From a checkpoint of a small mixture-of-experts model trained on Wikipedia: 4485 steps.
Below are experts of layer 3 (counted from 0) of a mixture-of-experts language model. Rows are named router (the router's row for the expert), gate (a neuron's input weights, with its number), up (a neuron's input weights, with its number), down (a neuron's output weights, with its number) and show model dimensions 120-159. Each number is 200 + 30 x the weight over its row's rms, rounded and kept within 0 to 999.
Before each expert's rows: a language model's description of what the expert responds to; "comes before" lists some tokens at least twice as common just after its tokens as in all text. This comes from a sample of Wikipedia text that the model never trained on. Tokens count by the router's weight.

# expert 4
It responds to: Conjunctions and relatives. Clause-linking words in narrative prose such as and, that, which, or, but, who, plus auxiliaries like was, been, had.
comes before: " the", " a", " he", " was", " it", " they"
router,185,199,206,227,213,171,195,194,228,198,201,184,227,144,208,201,223,222,240,203,197,248,170,204,150,254,264,207,188,149,223,221,208,202,215,222,169,169,238,206
gate0,231,248,229,151,164,164,142,171,264,199,181,173,203,197,149,204,212,194,231,225,183,197,211,176,149,228,237,180,184,208,230,213,220,217,206,223,161,196,168,192
up0,207,208,225,249,211,220,223,206,184,222,194,216,212,186,203,178,161,203,179,236,200,222,228,154,196,195,191,153,165,221,246,207,206,190,199,208,162,203,207,136
down0,207,164,194,150,177,173,162,190,207,210,161,207,160,168,235,163,211,225,172,197,208,190,240,189,200,210,183,236,211,155,191,170,206,205,169,195,219,252,258,215

# expert 1
It responds to: Prepositions. Prepositions opening a phrase after a noun, verb or participle, usually followed by the or his, such as of, in, with, on.
comes before: " the", " a", " his", " their", " its", " an"
router,152,166,202,224,241,195,187,161,200,181,149,232,218,144,209,269,198,208,207,264,189,233,192,209,174,252,209,229,184,204,200,204,191,194,228,184,176,230,185,185
gate0,144,204,129,193,164,140,201,159,236,185,166,203,203,254,180,174,184,215,211,165,211,223,191,216,221,223,165,199,177,225,194,192,197,184,236,217,227,213,208,197
up0,226,226,154,227,217,213,213,182,212,203,196,183,201,264,187,158,189,244,195,106,194,247,205,147,229,167,169,192,167,159,181,181,205,188,191,204,149,243,244,174
down0,182,164,243,141,186,205,239,216,181,171,165,247,120,160,194,143,155,224,223,217,261,168,228,199,215,227,223,184,192,212,195,184,237,178,219,182,179,212,160,200

# expert 30
It responds to: Sentence-ending punctuation. Full stops, closing parentheses and quotes that end sentences or cells, and country names before a period, like England or Italy.
comes before: "\n\n", " The", "\n", " |", " In", " He"
router,158,220,189,266,234,173,207,200,219,194,144,236,235,149,206,223,192,206,228,225,146,182,206,227,179,223,205,229,178,182,224,257,183,203,202,185,201,193,214,207
gate0,181,208,186,203,228,156,192,209,173,233,197,206,215,163,194,184,183,177,208,146,221,249,185,190,231,213,206,247,222,147,216,214,231,212,204,183,194,226,201,155
up0,238,171,207,239,177,164,237,229,178,182,148,205,187,198,154,150,229,179,232,232,185,266,251,205,163,224,179,191,198,224,247,157,220,211,181,180,237,236,168,193
down0,228,175,200,180,235,186,186,186,171,208,192,211,249,153,212,207,162,181,232,171,246,229,255,120,218,248,228,178,198,185,215,199,170,157,192,217,224,159,188,203

# expert 24
It responds to: Verb and noun suffixes. Inflectional endings on verbs and nouns (-s, -ed, -d, -ing, -ated) and past participles like used, known, released, built.
comes before: " to", " by", " in", " the", " for", " on"
router,189,176,164,217,217,157,199,172,193,258,143,224,233,166,191,244,183,203,225,233,185,231,251,222,145,225,270,238,206,186,225,260,176,213,224,227,200,192,242,167
gate0,147,224,182,192,196,204,184,199,188,277,154,172,226,258,217,172,226,182,221,208,202,156,173,198,232,213,203,218,208,190,235,207,232,216,189,226,169,227,225,171
up0,176,183,183,246,187,225,155,229,181,296,204,211,189,189,172,206,217,207,188,196,208,214,166,202,210,186,162,223,198,216,176,216,196,225,146,223,219,250,218,215
down0,189,238,185,202,190,185,202,209,239,256,231,199,243,162,160,229,188,194,163,156,199,159,179,154,179,168,230,245,197,205,196,150,261,193,196,154,154,217,170,179

# expert 3
It responds to: Apostrophes and list line-ends. Apostrophes in contractions and possessives (didn't, brand's), line breaks ending list or table rows, and mid-word pieces like cinemato-g-raphy.
comes before: "|", "-", "s", " -", "raph", " —"
router,189,154,217,234,194,164,218,204,219,187,171,214,217,165,198,186,176,254,231,232,175,213,179,196,160,195,245,193,190,182,208,219,210,195,220,203,235,188,275,216
gate0,177,180,234,226,225,195,160,129,156,223,204,202,207,207,175,196,180,169,167,175,174,190,180,218,178,206,216,179,221,146,194,198,181,194,230,152,181,265,223,155
up0,198,182,198,174,204,191,219,177,181,228,233,190,229,259,187,228,158,182,181,188,191,234,209,252,203,226,165,197,192,149,208,221,175,223,223,218,225,228,208,182
down0,161,212,177,235,226,158,155,187,160,202,238,213,190,184,177,197,180,158,229,184,234,239,161,162,186,238,196,196,204,230,254,164,141,143,194,173,179,198,258,164

# expert 22
It responds to: Organization and activity nouns. Common nouns right after the, a or his, naming institutions and activities: team, game, film, school, government, championship, tournament.
comes before: " of", "s", " in", " and", " was", " for"
router,181,174,203,218,207,141,187,162,196,198,167,242,210,174,252,244,211,238,228,237,172,240,185,227,209,188,247,245,240,167,204,214,176,173,235,211,213,171,224,187
gate0,169,197,221,165,160,191,206,242,212,180,145,185,146,239,186,186,162,183,195,166,138,196,174,257,176,211,217,197,209,195,170,170,218,233,243,201,194,265,243,187
up0,230,172,228,235,232,196,248,220,169,190,236,231,260,211,205,191,209,155,193,208,153,197,248,147,201,179,184,189,203,164,197,206,198,214,168,125,197,227,140,148
down0,238,244,253,150,184,235,243,181,165,174,238,224,226,171,226,194,237,209,231,130,190,231,193,264,195,186,162,188,218,196,211,238,226,237,187,183,202,183,238,171

# expert 18
It responds to: Capital letters in abbreviations. Single capital letters within acronyms and codes in tables or parentheses, e.g. PN, QSHL, HUN, APC, °C.
comes before: " |", ")", ";", "}", "L", "O"
router,181,195,216,256,219,194,158,142,156,161,166,234,220,201,260,163,219,228,223,210,146,184,198,229,181,193,174,234,171,179,203,216,197,186,243,241,187,202,210,169
gate0,180,147,195,215,181,230,279,239,200,168,166,145,244,193,211,194,139,152,215,161,215,203,207,187,182,204,183,235,190,207,219,173,236,197,240,245,148,210,227,185
up0,232,216,147,200,232,196,170,194,204,188,256,209,165,153,176,214,218,245,226,215,179,215,230,220,219,190,178,153,210,196,233,232,134,176,188,238,199,237,185,196
down0,192,207,169,221,170,210,167,134,241,246,176,211,240,137,142,201,155,187,221,219,204,212,211,188,209,194,163,202,231,177,200,264,212,166,168,230,175,147,165,207

# expert 0
It responds to: Section and paragraph starts. Heading equals signs, blank-line breaks and line breaks before table rows, plus sentence-opening words like In, On, After, During.
comes before: "=", "|", "The", "-", "In", "\n"
router,211,188,184,192,219,151,216,176,175,202,191,232,228,175,202,197,181,203,193,226,176,200,191,197,159,239,238,233,206,172,200,220,200,194,225,225,236,192,251,183
gate0,160,211,183,242,187,244,161,150,183,166,164,194,192,250,163,252,226,191,190,228,148,182,219,202,243,214,174,162,258,200,200,244,235,193,206,175,173,206,225,241
up0,244,190,204,196,244,188,187,236,199,183,210,208,192,166,227,225,201,199,222,195,164,197,204,200,242,200,147,189,219,230,214,182,231,206,158,199,185,236,269,193
down0,187,196,129,236,171,180,189,249,125,197,200,217,212,203,154,299,195,211,163,210,217,209,163,221,247,193,131,195,220,232,127,214,196,193,218,199,181,143,211,215

# expert 2
It responds to: Table cell separators. Pipe characters separating cells in wiki tables of statistics, charts, transfers and listings; also semicolons in lists, like R4; R5.
comes before: "\n", "  ", " 0", " 1", " 2", " —"
router,173,184,200,201,250,153,211,186,188,209,165,205,247,179,203,219,193,217,245,224,182,206,206,262,178,218,232,248,166,151,222,202,206,228,242,217,193,205,254,221
gate0,266,163,138,172,233,222,202,118,193,206,224,186,233,198,245,209,251,221,217,217,199,212,217,207,225,185,170,231,144,201,256,198,212,222,166,272,232,213,176,169
up0,168,181,184,213,154,180,163,171,155,213,228,245,192,271,210,185,218,209,169,259,213,199,154,218,229,191,179,202,210,169,187,244,238,198,215,217,236,227,186,237
down0,229,169,199,204,216,247,156,163,227,216,209,162,248,233,236,227,216,209,205,184,235,218,191,156,179,235,213,193,164,189,204,233,198,261,189,221,173,197,219,191

# expert 29
It responds to: Digits and directional words. Digits, zeros, percent signs and million in numeric tables and results, plus direction or extent words like up, southwest, north.
comes before: " |", ".", ";", "–", ")", " of"
router,181,189,208,236,244,169,192,189,197,206,179,206,223,162,229,246,197,238,276,222,179,205,207,192,178,228,230,207,196,175,203,235,161,166,247,225,207,214,204,248
gate0,199,194,227,181,212,154,218,195,221,200,209,216,197,193,151,225,187,190,255,218,190,193,194,173,163,226,149,233,253,161,176,233,168,238,211,219,186,232,142,225
up0,173,172,162,174,235,221,194,218,201,214,153,182,230,206,220,201,183,195,156,182,211,226,215,197,234,130,218,220,183,209,185,200,236,171,154,189,221,144,166,224
down0,213,201,216,232,207,173,182,178,225,167,149,209,189,235,181,145,204,216,171,178,202,253,184,229,162,226,220,185,222,184,201,186,175,226,168,174,241,257,155,214

# expert 5
It responds to: Latinate word suffixes. Word-final pieces and whole words of Latin-derived vocabulary, such as -ment, -ction, -ess, predi-ct-able, director, projects, President.
comes before: " of", "ed", "s", "ion", "ing", " to"
router,171,187,245,230,193,78,156,149,207,267,168,239,208,201,215,203,210,218,247,228,167,165,206,196,169,262,217,243,248,190,215,218,181,210,236,237,213,142,225,166
gate0,187,206,210,177,180,177,225,155,197,237,238,213,219,248,242,188,162,146,216,213,200,218,173,203,216,252,247,169,220,192,243,159,230,167,216,221,192,155,256,148
up0,156,235,218,181,221,252,248,168,216,188,187,136,226,189,187,249,193,215,188,135,198,166,215,225,231,226,181,224,213,186,167,194,190,197,206,205,212,233,207,184
down0,197,123,203,214,232,206,237,179,239,201,191,185,188,159,180,154,171,261,198,152,242,184,289,153,173,203,215,133,175,174,249,180,208,226,220,184,181,164,184,202

# expert 8
It responds to: Plural and noun endings. Final pieces ending nouns, mostly plural -s, -es, -ers, -ators, plus -hood, -stone, Township, often in species and chemistry lists.
comes before: ",", ".", " (", " and", " in", " of"
router,175,153,192,188,235,189,200,195,209,212,192,214,240,162,182,230,137,203,229,191,185,211,219,284,196,184,223,236,198,146,235,214,186,208,239,174,198,174,207,241
gate0,210,200,214,195,205,216,159,153,211,149,158,245,229,215,181,221,199,243,153,217,212,148,210,230,193,151,222,184,155,233,184,192,165,231,158,194,134,213,213,195
up0,210,246,190,222,188,159,210,125,253,205,213,160,190,205,179,228,187,184,158,208,185,156,160,211,222,196,201,210,225,201,188,199,204,241,193,200,210,217,220,192
down0,236,230,189,170,233,197,179,179,214,239,205,179,162,152,179,257,176,185,160,173,169,155,225,255,264,203,175,227,252,190,193,197,215,179,181,168,171,162,177,259

# expert 7
It responds to: Numbers in dates, tables. Numbers, mostly day numbers after a month name ("January 4") and numeric cells in pipe tables or coordinates, such as 13, 22, 35.
comes before: " |", ".", "–", ",", ":", "°"
router,188,175,218,219,259,182,193,177,199,207,159,260,222,194,223,223,193,253,254,233,165,208,217,240,141,239,204,220,207,156,247,228,183,211,216,156,227,229,212,176
gate0,200,211,166,251,222,252,216,199,220,221,184,192,253,161,184,179,108,194,214,194,171,229,218,188,191,187,201,177,220,178,150,234,166,90,162,210,251,147,238,241
up0,236,250,270,209,167,173,202,230,251,238,186,209,199,184,177,157,181,185,153,199,211,182,163,141,162,175,208,253,208,205,250,180,233,204,195,168,165,176,221,181
down0,165,268,186,184,190,157,221,205,212,172,205,203,140,206,184,214,155,193,210,182,284,183,189,189,194,231,187,222,214,243,154,256,224,193,155,199,225,223,231,155